Weights of a small mixture-of-experts language model, trained from scratch on English Wikipedia: 39.4M parameters.
Below are experts of layer 5 (counted from 0) of a mixture-of-experts language model. Rows are named router (the router's row for the expert), gate (a neuron's input weights, with its number), up (a neuron's input weights, with its number) and show model dimensions 96-127. Each number is 200 + 40 x the weight over its row's rms, rounded and kept within 0 to 999.
Before each expert's rows: "comes after" lists some tokens at least twice as common just before its tokens as in all text. This comes from a sample of Wikipedia text that the model never trained on. Tokens count by the router's weight.

# expert 16
comes after: "p", "i", "m", "or", "a", "em"
router,153,257,205,259,216,182,151,155,213,183,161,157,294,119,135,189,158,193,169,249,232,238,165,258,220,208,184,207,219,158,200,257
gate0,248,222,221,199,249,165,238,150,184,191,159,185,219,148,170,240,267,261,232,178,211,298,214,159,276,143,197,161,234,209,254,229
up0,271,149,265,260,201,195,245,142,220,230,196,211,227,170,142,208,195,192,303,149,108,158,277,176,226,147,200,131,192,206,224,260
gate1,154,149,140,200,145,182,166,140,234,158,200,138,287,181,255,221,229,260,122,195,212,195,236,235,241,190,176,214,177,182,188,266
up1,172,108,178,181,135,174,159,150,197,189,211,163,309,145,269,191,212,263,119,205,184,193,228,202,210,211,183,219,172,184,171,274
gate2,158,184,164,205,198,180,174,216,200,132,126,161,154,152,234,217,158,246,193,214,258,222,197,182,214,178,203,218,268,181,188,200
up2,267,210,205,129,190,324,140,200,153,186,191,211,189,280,216,151,109,246,250,236,134,114,244,191,207,274,254,171,193,193,178,225
gate3,193,307,198,204,205,205,255,245,168,221,254,153,245,211,182,251,170,272,162,199,183,218,207,157,282,170,179,210,207,168,166,242
up3,202,91,200,210,221,177,234,179,104,206,171,219,283,267,165,235,189,198,165,215,227,169,170,197,235,223,226,171,192,170,210,159
gate4,164,219,191,185,302,133,179,151,171,189,147,229,262,220,232,240,169,275,190,192,165,207,184,207,192,191,176,175,181,211,248,147
up4,212,155,160,279,295,226,224,174,183,236,183,214,194,238,180,211,226,209,200,187,153,280,137,229,213,229,152,161,152,172,234,126
gate5,217,233,266,177,218,170,156,143,187,212,206,210,213,144,207,149,169,248,101,179,164,152,195,259,138,222,163,189,144,217,236,175
up5,230,180,229,202,151,176,178,157,135,190,199,187,214,214,265,128,165,225,198,187,131,217,234,193,155,172,171,181,266,207,223,194
gate6,194,184,208,212,208,148,188,184,153,248,199,252,149,200,264,147,300,190,157,230,199,150,188,178,221,205,156,199,161,240,208,252
up6,158,175,154,192,176,212,225,215,264,172,196,154,230,185,118,276,194,225,186,110,202,166,168,218,213,267,222,203,250,179,186,192
gate7,159,260,220,164,284,185,180,279,157,188,232,209,261,218,219,283,216,157,215,144,181,222,234,262,191,172,178,272,145,188,229,259
up7,256,282,174,264,211,194,235,183,181,147,191,265,234,208,160,149,190,191,141,160,275,227,198,175,181,244,241,221,184,198,187,273
gate8,204,262,219,189,217,182,145,191,228,232,108,175,279,235,180,162,230,206,182,163,266,211,241,134,142,191,178,185,300,158,172,135
up8,193,287,214,158,158,175,201,278,179,202,173,280,132,173,202,172,253,201,190,189,251,178,223,253,181,208,151,204,205,217,147,118
gate9,201,175,193,201,185,223,206,177,186,98,166,146,203,260,178,159,203,209,148,198,238,214,170,146,146,193,228,110,233,225,205,199
up9,155,220,179,188,155,178,238,202,193,158,241,251,235,175,132,198,164,227,183,235,169,205,161,225,207,146,145,188,185,238,207,124
gate10,176,147,211,245,205,241,205,232,182,139,260,221,217,269,154,135,235,169,212,207,171,213,227,273,205,151,119,143,250,222,206,217
up10,166,198,244,207,185,248,242,241,207,170,238,168,198,207,98,139,225,240,238,181,225,191,232,279,200,184,160,149,231,209,134,240
gate11,192,210,225,241,236,200,135,156,168,171,253,228,233,206,172,142,106,178,270,192,287,218,213,220,233,158,258,225,221,199,234,231
up11,165,185,197,278,192,227,236,213,145,216,108,230,226,165,189,185,167,169,208,158,197,216,183,236,223,285,190,243,253,243,257,261
gate12,160,194,240,260,213,165,138,145,319,188,212,266,202,226,266,231,147,171,277,224,167,198,181,169,193,183,217,200,203,133,235,251
up12,204,237,194,177,210,195,131,252,206,143,260,206,271,165,227,218,212,226,224,210,280,248,261,179,210,113,243,149,247,228,161,127
gate13,188,251,218,231,195,193,162,179,205,175,242,217,126,175,236,155,133,141,199,240,159,182,148,205,220,190,245,189,154,213,258,214
up13,196,171,221,209,189,252,179,140,175,215,143,231,175,198,244,197,192,188,216,274,160,280,192,223,206,137,155,213,146,232,147,219
gate14,178,212,223,248,186,143,192,143,192,203,258,186,226,172,169,207,231,185,198,206,185,213,205,200,240,165,224,181,114,213,263,178
up14,149,192,176,265,214,238,149,219,215,158,162,223,207,188,259,210,206,276,174,170,197,234,198,161,183,189,232,197,240,216,205,159
gate15,174,192,182,225,211,244,232,192,235,161,194,206,172,233,156,171,215,177,228,197,230,274,185,142,234,211,193,245,152,143,141,277
up15,168,213,209,273,157,262,213,204,235,239,263,261,215,178,216,235,231,142,283,138,122,212,185,169,136,152,255,167,303,143,159,193

# expert 7
comes after: " f", " m", " b", " F", " M", " h"
router,185,207,154,237,202,213,172,194,231,184,193,171,236,202,123,151,174,234,159,149,196,168,181,230,163,220,179,184,186,122,190,233
gate0,197,229,184,260,208,141,262,142,205,176,243,174,228,160,238,193,187,204,146,170,195,205,221,217,180,237,259,226,246,233,266,150
up0,228,177,193,257,176,196,138,272,202,224,276,245,195,284,177,206,142,200,211,199,187,269,208,177,232,223,295,189,179,167,115,198
gate1,231,137,213,158,186,191,117,268,252,255,182,298,178,165,245,250,245,159,155,200,261,238,231,217,253,184,143,231,193,182,183,163
up1,229,138,212,180,214,193,267,176,170,250,196,187,215,224,202,184,173,231,250,228,164,195,160,270,175,157,200,183,205,203,228,296
gate2,233,185,240,191,262,189,264,206,234,248,181,234,234,266,217,204,248,220,176,192,231,186,217,226,157,166,224,193,164,187,171,171
up2,169,234,222,164,122,157,172,287,115,197,264,145,243,112,213,175,172,210,200,218,222,256,190,245,193,189,186,169,173,158,210,183
gate3,172,206,209,198,172,129,266,246,157,200,156,179,171,231,169,102,174,281,233,214,261,233,227,180,211,186,194,242,176,267,198,201
up3,258,253,238,233,187,254,237,221,200,221,146,193,146,246,125,178,219,223,149,199,243,142,258,134,192,178,233,166,187,228,217,169
gate4,228,208,170,168,230,216,183,180,313,135,143,240,292,186,260,112,242,218,250,171,156,198,134,161,192,227,137,209,204,222,210,242
up4,261,222,162,246,96,193,169,210,199,261,210,239,149,177,235,198,176,193,228,256,163,189,202,217,152,286,158,166,198,197,301,178
gate5,209,242,181,157,201,243,225,245,230,137,176,208,201,198,166,188,177,213,179,166,212,209,250,271,236,169,242,144,188,261,258,178
up5,214,221,146,169,143,255,237,219,194,196,203,160,184,142,208,297,244,163,197,227,212,185,205,238,163,235,166,161,201,178,140,239
gate6,203,173,182,268,225,173,204,141,170,182,165,208,241,226,241,200,217,163,198,220,245,263,239,120,209,256,234,196,168,137,228,177
up6,149,190,158,229,259,203,211,248,218,311,247,161,226,193,206,188,158,175,205,217,205,293,191,191,181,178,173,154,185,214,166,165
gate7,163,234,178,262,195,260,205,230,206,214,233,163,202,190,70,217,168,152,245,170,174,178,264,204,181,237,264,216,105,243,191,145
up7,225,149,218,106,228,214,190,216,192,206,174,168,180,306,278,141,198,201,191,249,153,183,200,274,215,156,177,200,165,213,203,235
gate8,177,184,236,167,139,207,295,267,197,196,220,116,159,265,210,246,229,242,165,156,195,128,182,246,208,101,176,162,259,199,199,211
up8,226,169,216,219,273,185,264,245,210,266,168,225,216,177,215,193,159,157,212,198,197,180,198,181,219,264,160,128,160,192,213,71
gate9,185,204,179,190,139,285,139,292,189,213,267,323,198,237,186,202,239,183,244,158,166,212,95,205,172,214,171,217,123,205,200,154
up9,184,213,286,161,163,264,168,208,167,212,229,191,160,177,187,186,203,154,220,217,169,192,186,239,191,172,208,164,242,188,242,181
gate10,281,207,232,164,170,251,191,182,226,224,257,238,183,245,189,201,240,209,198,172,191,205,267,178,151,190,194,298,123,200,236,247
up10,151,240,191,226,234,250,258,176,215,227,219,252,130,203,208,191,226,249,204,224,151,239,215,119,140,198,204,284,198,200,188,189
gate11,281,132,211,219,196,206,260,175,262,197,173,179,153,175,205,253,149,197,171,159,197,199,254,215,211,140,231,209,223,132,185,186
up11,262,163,189,249,199,212,240,156,242,207,183,205,147,190,231,227,199,244,183,175,130,204,253,146,213,175,215,233,199,181,172,144
gate12,246,229,207,218,207,186,249,206,158,172,226,203,131,195,185,180,224,196,154,224,243,153,187,137,169,207,229,218,164,273,214,209
up12,220,258,216,211,258,194,231,212,167,213,243,183,268,197,203,159,235,198,278,157,265,171,190,220,179,243,146,137,224,182,222,210
gate13,222,198,225,178,187,250,186,275,195,227,216,237,203,248,195,176,199,258,253,211,241,250,133,149,156,197,202,182,177,176,250,250
up13,296,108,181,241,245,218,133,206,214,251,148,260,177,169,146,182,149,186,177,173,272,203,194,267,182,232,273,234,230,227,175,179
gate14,260,184,92,249,214,208,236,201,184,215,134,214,205,257,241,157,177,175,153,207,215,150,177,216,208,116,151,193,177,154,198,207
up14,284,195,133,258,297,173,215,240,216,241,198,194,206,184,200,102,134,257,208,162,223,171,220,191,202,221,157,168,203,150,178,202
gate15,252,167,154,166,201,206,201,234,217,194,182,220,195,170,249,198,233,199,229,276,204,233,185,232,206,219,209,133,215,193,251,287
up15,234,222,138,211,259,245,136,156,217,190,138,144,187,228,194,181,168,164,216,193,238,163,231,188,140,201,211,217,241,170,245,252

# expert 19
comes after: " H", " L", "l", "h", "e", " Bl"
router,182,224,214,201,277,221,192,180,209,212,183,182,239,193,180,215,139,274,133,173,244,251,222,215,204,197,180,175,196,139,219,220
gate0,165,270,237,210,326,163,196,165,175,262,196,156,187,232,255,227,171,150,244,217,172,215,191,242,153,203,183,235,155,152,222,200
up0,207,198,131,165,131,222,231,171,216,189,192,253,192,138,209,181,172,222,242,209,234,172,157,174,252,175,226,131,204,249,169,148
gate1,168,127,162,233,233,159,197,328,176,171,226,103,204,214,226,222,280,161,234,139,235,240,154,122,181,161,205,151,219,229,97,222
up1,171,233,196,192,158,156,141,198,187,148,136,152,194,223,168,235,151,213,200,178,272,197,266,208,169,208,128,172,200,136,246,157
gate2,244,165,218,233,205,218,253,163,157,200,165,178,258,197,139,184,142,239,210,251,250,231,104,142,184,130,154,124,168,224,170,209
up2,165,230,279,311,295,166,168,114,139,254,136,260,215,240,100,164,224,151,217,146,206,210,199,197,172,216,195,208,236,220,227,190
gate3,128,180,167,184,201,194,179,165,141,220,189,211,234,191,222,187,159,165,152,245,202,210,206,226,131,182,231,189,182,183,198,152
up3,202,173,193,188,196,142,306,225,194,212,262,106,227,236,172,161,167,208,174,169,200,110,237,187,250,175,230,180,235,156,219,180
gate4,239,196,217,214,198,197,224,182,168,187,170,158,244,233,180,207,185,189,222,154,266,196,259,171,182,195,231,138,305,233,168,156
up4,178,115,218,234,208,163,231,189,186,230,230,144,179,198,278,180,173,238,222,138,246,162,166,183,240,200,160,249,219,212,147,236
gate5,189,255,211,231,174,260,204,129,261,144,187,228,184,208,210,212,232,227,297,240,179,284,167,287,229,246,212,127,179,165,232,178
up5,227,162,158,181,277,180,193,184,153,186,156,150,262,136,250,218,137,197,169,143,175,152,221,120,217,163,230,262,188,206,225,270
gate6,182,133,171,238,239,245,223,164,203,217,229,231,145,216,148,257,173,205,208,145,286,220,220,137,225,146,165,264,212,149,235,125
up6,172,139,183,210,243,270,203,170,213,238,223,260,143,219,168,219,187,214,152,152,295,177,153,171,251,175,138,246,205,150,212,170
gate7,208,202,187,257,153,151,266,164,234,261,211,208,152,206,206,199,219,208,183,156,224,177,126,225,205,123,163,212,186,186,126,170
up7,202,248,169,197,265,205,234,259,155,206,163,175,214,284,220,63,194,215,191,173,141,164,178,173,239,232,186,180,267,253,174,203
gate8,209,243,202,225,229,125,210,243,207,273,191,186,236,203,209,172,214,145,232,189,224,175,226,207,260,269,165,188,193,236,239,298
up8,169,323,163,225,227,250,259,170,160,139,224,177,133,232,230,195,260,183,206,236,250,188,161,214,193,165,269,191,163,218,217,263
gate9,181,175,254,218,183,166,293,186,186,257,152,203,205,159,214,157,177,202,86,189,218,260,170,172,194,207,206,115,220,214,276,211
up9,210,237,193,204,223,225,237,206,214,197,229,234,267,217,226,55,226,205,183,242,289,196,139,165,195,256,198,162,179,186,249,286
gate10,177,286,125,135,252,154,164,205,179,167,147,216,140,242,159,238,145,202,180,229,184,219,179,195,239,238,156,150,173,201,197,225
up10,219,259,121,218,156,221,229,224,187,195,177,184,93,132,147,173,193,213,179,209,247,184,227,153,217,115,166,155,242,284,197,227
gate11,222,230,124,188,238,170,186,251,207,255,174,187,228,172,284,256,213,265,241,202,194,174,140,242,177,234,197,222,173,231,178,138
up11,232,192,154,221,172,202,281,135,258,104,193,238,239,200,155,230,219,209,169,239,231,178,200,181,184,205,210,129,227,186,132,193
gate12,161,211,148,274,213,142,234,162,230,157,207,165,210,200,169,101,181,154,174,209,183,230,232,246,271,218,207,268,91,78,217,151
up12,188,235,213,125,160,204,224,201,222,116,191,178,181,179,246,175,203,156,192,124,216,202,160,144,129,196,176,139,181,235,237,163
gate13,200,165,256,230,215,211,201,236,269,179,157,196,239,231,255,232,215,226,336,171,240,195,140,187,213,196,143,174,232,105,162,182
up13,190,182,231,171,202,254,130,231,234,191,178,216,191,247,180,212,200,217,251,163,237,246,156,226,149,192,212,151,265,144,195,174
gate14,161,196,212,176,226,193,222,162,185,246,244,226,134,213,197,156,265,151,230,164,173,190,165,255,123,211,272,256,202,234,225,208
up14,188,198,118,178,284,255,193,161,188,175,154,239,213,181,178,208,178,275,187,155,297,266,225,180,243,198,238,194,253,188,225,128
gate15,226,200,190,242,178,187,170,214,235,169,227,220,168,259,260,167,141,166,159,149,197,224,162,194,115,247,101,232,186,140,128,210
up15,192,171,235,155,206,148,179,218,181,197,198,153,170,213,225,178,189,262,181,205,195,103,210,130,218,217,206,203,220,257,217,180